config.yaml
d_expert: 160
d_shared_expert: 128
activation: "squared_relu"
router_z_loss: 0.001
norm: "rmsnorm"
optimizer: "soap_variant"
lr: 0.00455
beta2: 0.99
train_tokens: 453600000
steps: 6922
Below are experts of layer 3 (counted from 0) of a mixture-of-experts language model. Rows are named router (the router's row for the expert), up (a neuron's input weights, with its number) and show model dimensions 0-159. Each number is 128 + 32 x the weight over its row's rms, rounded and kept within 0 to 255. Numbers have three digits each.
After each expert's rows: "mostly gets" lists some tokens that are sent to it at least half of the time. This comes from a sample of Wikipedia text that the model never trained on.

# expert 5
router:094096148118068129133109154143160092094168108206153131111149116112129090092128151121134145153155137155160189112113165101125142094092124120139138142083124127121178133058134173113149110108116146158139062091132088089124122073147087141207119111135166142145191126162111075150108122104138084115136157121118096102048103156169155118122112140142095107128149107083078108063156081062110122189158210078064144133057099125151094142141120129112154167116110125141190157170138071171103144088132093
up37:119121126157069133143112139095114158136114120153103087138126195170120077168208093104093116128142111173160118182150133128096134113131147148080084126149074089157159170076125171053096119162100151072112168113130156138110119152138177139155143193055159137122109117140160193177153113161156116163135091153156116147134082138154156175087069143119149211159140086162135134135152121180095133149086139142109178059047102162145123086098139161115116169098107146114110173160123107138123110081134136
up38:166152176102085101137096205151136172172111147182145113090135216209131168050077095168095077155179129146134122105154139143131115135159177127148150118132108164158117167172125142136166124123151112102180126079163078135121143105121100182134140135155094180107162116190150105099103154112117118160136091115150136142085118144133139115083171121190137090112134069131163155162150151173136107176072181147112093147088132119165109124148106126208132106130153143160211131108141166093093094128125119
up39:178145111109120138136162129099108147131171103127138111046131131123079164194080168160144167115168066073162102178129091125128060160058103137129084132159096131156136149088135148050125137098136128177169166067173150092110141102159116163110128194122122107102109094163073147102085132104129159170098066128126170095136118125115101142122086129132125147107161136134174053155157102174141093145136111205182117071111121120114150152101145183118103126101111187176104147169141099152104158120129120
up40:130116096201147117160170138124111160165153164130069113133134126103176076126134167089131109138130105109138124115142156124108117194134109163114157097111119169121124138076100115128107158179146088151096046137091084115170129104105107086126137153079124105139211166107138073148101129043109146098132125130090095118129136160168123169169154118147154131070091191163117137147161118153145103169101086087071082160129175211142192130133082117181114122178114093122192124139140093087092142157155079
mostly gets: ",", " |", " and", ";", " –", ")"

# expert 4
router:118106098107103133205151168149099136087181108148068133098125091111153085124132120107121145164087099161154157099127107073117140079130172104121182136133083121080130133136151086112126111112128098084117117108152065132144142121147115198118108152151161112097143142179089088147092174117129162056089087137096132082082042132107211111096111138144166140153080120095136105178102116116187154141097180153077170180079055166119148174160125104089158153177114144144141135142110146154149165088127096
up9:107111113133109092119178122097082136154141104145120125125113108110117040064108121111115120097061093126136115092201089146073151076113125144179096073118121157105147155110166149145118087147160097165130083118086129165109093117141105108141156166185118147143059144085075120162177098152133121131192054145146100152114131113069143113058130138190143145198147090116124198111155065061194114149087131161094086129135119149129158177160132161167124157112117106097128148132108090120155136119134114
up10:141141066116142150107140167115132158168101176079106148097127145080162118110124160075122134156071092192128136138121139161132118068117103091115180118097096145098171128168141128061096126090112163148123115093178180102113174181146157106182116143130096099173162116133136120111099146139182161110031119123073119115111145153101126118153066121208121184187142126128142135128122143151148144140221122094159106185104131159110161111104105128112170096136146140098164138193158155189180107153154089
up11:116137166140058081169178152095085119171160133050113140134110157128130116126143087120124127141107152109068114134102090120146094066140171146168114133099123154168099150132165183113089137151114147090204132096100115067168113101148183087158121161049128142079154195090080083114112105137129173152108150132157081101182150152117168111126110129189139131161120088131163176167133126105120105136129150134127119124143077083094204168126096132071128151128140168137123090161139062193082153123134161
up12:107140158103114138103138110085156067159075141169099072133158133095133129173145168124105108124142122122105185162102133153138125072161110118108145122097082128167058110134170158090118180159071104119184092192125184166106164103109176090093141158120163156128188101113114080169095159100159111120084149161137187099075108135082158160166146190155087176162101104142108125123101131124132116184133195132108086077187165163114080086110147126118121165107167104173153160119097136155097096104135172
mostly gets: " it", " was", " also", " had", " has", " not"

# expert 6
router:075136083107067171114108150186092159107133112207108149155173138081144105140138113164113070120132094162165118122079090116130110109090106140076148095119125061148112081155127106117111105131171173097159106128117156046194125161156102119152103129117169142115108131103139109079140190119042137114148140209117092111075075133145141108066187125129128155168057177113120117120110095075120097132151155118096117122128143125182091146156135088119083126173154150147117074132086133114171153092134150
up15:126174110094145097171134139167126109090139073122106103054112156152080117191168139144100086127137109108118106121023098067098179140122071064123076117191121107060103092097085107167131105095162097086121126111111074173168113150111118145103132100112211137129117111101163129095124140110170146114152213109101098090129131143135124147189063142148103129099129103079109087102140073094148063083106102111132141115093158113127090112117128109096110143146102178116161114150129167148125140127087133
up16:153170145115122060066116163081096143143144135117152152085140110085080144088106134194094107062126087152124114131198130098150087141189132166091152122089153123167114120151101082156108084091037110103192144097120137134173175153115119117165117111149133190154116121126154162119110111181110118101117117100120099077151155153147105204106134130101083102100133139136100151188100125146154045107120193110160169166110160142137078112157130136161135156170160117124084158090162150110078178114125097
up17:119095135186105143143131148134112136125219123058143125157158136069119128182109140167104133093109120088125107125111155143164123103111128156134140110131161100110106145160129149087114132116154101145166114099117083128111145126125151109041135150131160093083136110117133113124095051116110105198022091196161141135113110139106111105149196148176091175143191119115125089092071115174096161152170147101116165173126071181098152122116139080145089196142125107166153079137148174175106166124165099
up18:201093160168159106150152063155172131141061187112150080112117177163101149156130125167119151120159058187171033192134115127170125146143125129091156121147145115140099157114102119086177139112077099102136056073172106089127137117115137119135111090125141109095156142105124150111155111078105116124131192059101123090095133136121137150143173167118144170109162107161140066166101089159119113088145122088176093211116136133151144145108158110205127161141140112168144158130100121145118104132086146
mostly gets: " 3", "1", "2", " 4", " 1", "4"

# expert 2
router:085183163122094091144094117125158161110073141154109156157134047114109069100093126117112125159099090149149102177122179079151126103120126107061149124130104070103137100095123140115097052166142113161144122128103168136095147052174162160126117131082161130122157146112104169098178177086130046111069088111090137103164097081109170124127129158200124097165146146176113139160157116137130137139104098119103140136056105085129149198111139138101140066136121166130130070165155089101076138117125111
up37:198166130100179124076098085139103127129123185161156150109115091155115132106145142207148087182120130157138156168115042165061182145093112071119124149115179072154127099123129097102179135164111137109121046145108131097148156115166097115155147046115113144116156113176118147129118119129137184076125142068140096119182108160184111172171097117129137131094132109159050105136152093140125116090141095139109127138130128134157111119129161131125086154136135147092122176128201180138139160132125046
up38:104124120086107139100142108153122134129157140196114167085160059122131115170130108129168123154078148137067070160188156141145075090110066099126159160117138114146148162143123147089087057161117128136102112098191159159079148151122156129120118126109127089093116143113144109120139146173065084101085057155092102108139120188068090110195113121139179112125153181148132103101152140099148157131204076133151138136121112067137149115172197110164140122091150153115142159074176143198134090141100127
up39:130151187149094113150092161127091111073114195115146128148188121124097164133120109109159117138170160143155163083133152094149146149153154108111162121204185177146147161146166150096114151166128158055120095199105212109135086150143190081079105128137136119158135115096178150130081066115135125115177119141146139107048135085091189093059131118171092140142148108144169161094182103112156131134128093135100156143138161126138120140109111101105081165156072088121105119180147139166136175124151092
up40:121130112122058181180142188096152137144132121074103154160184133085111150090145134146152211108134159127214086142129174103129107072129109139112121152120134148138124116095174134181152106129108114171113135087138148147130103132125141118160131140137181175074132147132125160121096190153157057124090077219148144162078100104122127188120181150123120105151204142140085085132136163134127206186142110079162125136138164063121131150139104150117104147130162140155183157125190122164105152115122107
mostly gets: " \"", "–", " W", " G", " K", " M"

# expert 1
router:102173119118127036126097110107106104124188131149091105236118086137129154118096148144111124132144118120157192169092155047150097096088096138118171135074120109117104156151054159083126116098145086126144129143084156142129100119149058105117151144172177172172126182149096138104130142134111113108109093125100092035129092065141148161122128172181176141134093093151095112164114089115152126202145123119088117106134088117153162097079161134101139134160149118108150083124146080153095129170132126
up83:153142096144087159156136168148120136091114111098092147174108169150127076133094157106122140141122110022098086149152173163129038133097112068192183116053145150118075182134108130169127109119168089119129136101151090091109120092187088114172104196112083115156065131127133122132136141107204066173145125137096148164081144138117158140095105192160166135090131166112158121142133138116086104089136116126151164109128138109127142115111099129115163113152094148146088116128130078185145201126141088
up84:110139120086104107123173156113124117162105109147165091151190148142161209180052171131124139135129130145154152118124145123152186148176129185085137151080119141094116166199126164129104109088097089165114105122184131189097107130127168108170116075178106120162140154138120068168176114137136068144139113124148129116065162146147117187142156126118174141100103096103112190106135114113150151102115179090116127149137142094181108102138217106175212103094109160147099091102114167104098119183117124
up85:124145100139095103116141113118073172064146075141111087190154106123103105115130079139141105176112102096090111163172196107176150161099131099093163117067133146114115111090109167135113118194120100126094108083108149156147135101181102090116155139171078190076061143100188147149082170140145074129182111110200111099090144108142076139111148130160146118066124121162125135101107136142141140214128181134128112127168159111125093151159191070181127108122182086098109101136155140129105100109129144
up86:106140135126163096173180082082088100167100118100154148188149168121133120099080162152135166162157174122117133089122150127131120117069127094102162128176079112123165147117107118100160144153121125067087151126130154101104132094146094131179101091150185123104078149152147100136080169108169093120119110097081082116152089154093154127177080141112166132145120136119148089123116045114147146125093142120121156045128085088161196076161173125108198127194135091158200147182143095107095158176107129
mostly gets: " in", " on", "\n", " to", " of", " "

# expert 7
router:128131131099123167128124165129148069080126117140065147191104065122117093096097157125103135160105127167176127128110133116172134105059175115084166075076088118160154112101117167121112111137132097161151051160144121124108124143149127171134060163156152060103161218155132083187154104113126130077132185134075098101121142091162141171117134204129081117141130152129155118123186129113162169120101112155114092139107124127168066133130167159154156131197099180110119151151108156131050159124128144
up9:130138160137128160063057174097124128141114068148086097113149136141157140135205075163082154161140101075161111088134138140145111105115117155146165150093118113131127151118131102134135166187151109103125108038076142117115175096121088106132144185104136110132156142049146149139119094139131157141129083096124116061114147129126160134124131163112104094102119141064103085156139096174072158088131069157179102082065124057129202149135159119118158141123157104093109086187112127116155170154190092
up10:135166098102132178138112162150108131079077132134128102103173132088138068069131139117171117090132141183086182113108109173066143167120177100156099128208163142099136102142141122149147113161125085216084142149158068162127134102152137137121127129140124150126122137163135102185135119102134091051092120124123066074109156168136149132157127198111148112089137168147092129092108143111139098172157144092145164126091131122136153111076149121146092201161076114142192190105123064120114207124114126
up11:130136094141120162166103131081118073199127132165167128150149123155122109133123137125121109120111128066147128168122174126104163092109165117081099111165159090130140090134171140113120136117146153113112104179119114081134182192115111224137078109128097178103118155089132136119119134079111131134168203162090082077133103132182185160120139135171068137218149076128106115105112139152170135150108134118175066122123183187146152121161152054121161123071092118170108069153126115086104127182119117
up12:084155109082140138163138141071154133150148146120122083108153106078104183111153160111127183099113173129140168097142111132161138076125103082108074128100087114165142140117120168159121115148148136082175093122142136099105088121069137060163124176163088061148164128102108112077112129131118137194106141115139111085182124119175118162119114160153122138128124147128138093141198137152063143083179113165140129156175112065161136140174117158133180153137156083111100184123108092107131194182225070
mostly gets: "z", "u", "ag", "ig", "od", "ab"

# expert 0
router:096152097081093123091073139140090078118112162165105154086139140126160159100171120161100142134095120155131117139083169150147086137134099090095155060081090144088171137113116064094161121127111154126118181134077080144157162162115105173173132148124148113090154107111093118180164108063158129102179156172137114089122147147128152134082145128129090174148106173142114164126189113092143146113084181128077168157134118073154102180093160187145104129105063141128127119185077081183137160148175066
up43:132106166071120114123108165130124133160156132091137119141154121062142143104169158141077114104151134077079175151051122086135122182126141132176177108114088143093159135097136157147099151078136144100101154224113116152148137156126075106151099152175163098130161119128125136117156047104103116168149197156094122022102123117123139074116160189128131135174153137132147141118121095116152070118051046179108098095134139108151114189127155125126155126151124130115078079130110137128135094168132170
up44:195164136132116121110109130075104084097091136129141139101134172154135076102107144073157092153159119187120177166105143140061156167173151054118106112152085151158126164139126092227102204106094158117115187075118169089160180130113155128125154160176153158115125152088099133139127141078138204142080106139098088099108159178126136145069187143132113124117151151081162147137154110091146100095139142092111179104139164149145139136128078148074115138151107140119100169163070152158130095117105092
up45:103132092098101194094192107113124129146148168147098090132052184122122075109112109090150109102167147106136155189178147140163095125136062120112139123134102188127058121126121127097125063053170147159122119111097128088088124180133157148172098100088125114140155113116113076211143171094125138126150127108208144134113128096136153130102158099146100103108112154107091133171104134109100194079081128164125159148175138109174080147171078130126127124058121098163138132145107115136109184124062142
up46:142199120078135157124181110159102065140134110159095152140044198134074063083104136098133129124125136117106124152139117123139133127149133064135111122170133150137137126140121103131043157089168160158116137121138140144092144125123161127092126138134085107128095125087034104169105141076123042085134080150117114122130107168106142104088108133100126090157162132170090130122143122092140170113084128159133073092130089116106133138116098145135174106117120090125201090086179111223056082158132133
mostly gets: " the", " The", " a", "|", " his", " an"

# expert 3
router:124149083083110114138139093165163137095106191213095193156136122110131153082181168174123115097147144153147141142079114122185085082112134122084127126139075104102123109149094134057082132134124105218130118113139135120107160123122164141131073166164153121081125146186078107148164122135114097078135124136075170156131133120161112132123150164115111164189084037168132115076148078121125166169141111113132141113108146148111096100130153089114150117152086138142154087171123184104045156080167113
up9:139174065175098145144169159200156176132120129148135171111147160172145143098116145156108131152082078131148119083110165128124127106121150074161110123124152089146128078149095117100107129147064102172120177148097084088186134170161150174102063117185144138103082091155164090094113118124141162158139131084125190191109083146095091123162073168132151154136161092161113104130097104121113130156068148118116137150132130088089070083121140168161098136149088145120227098131160130116100109170108062
up10:125112112184113121139166112129143081129124088156039133081193122154106103089113128134116163059162190104168146114173103181146095173163115097112127158161144119119124139184152080089121138130160141153142175168106156108117115198099122129099134137133134103106095117213109156147165098098112100150149202110154113127101138120172135174102130103133135105174157104170123142152156029170126141184133137090109134110117118116136126129108112148194053081122072130136178153126049118131155127160178151
up11:135151115099112140087145106141130126139094167196113110170116106135189154080185075123105096123145166101126165149083135075127083138143114105156129136124095162138199117210050080140125191047085132139139118146113108122137183147087117130155077107114125123129076139087134133176167165119146169129161130154124106125131138119171117164094173139102127153087115176072135145100151122064124110120097109103173141132213157139103107078189130129170200125140147127150154142113108156064114183100164130
up12:101173107179168107109101159169128088150093151154117171157144156080152139133155094112113193142078171107179112152102177111143095079147142134101077120102063141163107162108105141138141114159088117115155162111168111148100155150138123183136152081115120132113073109140070175126101079136080102148133041126079124127145109135097179101105132163150156111142107097186180173099126106055139149126089101185111133153141150103141077152147161129126158142182080154135202178122142181099164142140175185
mostly gets: " m", " b", " s", " f", " c", " g"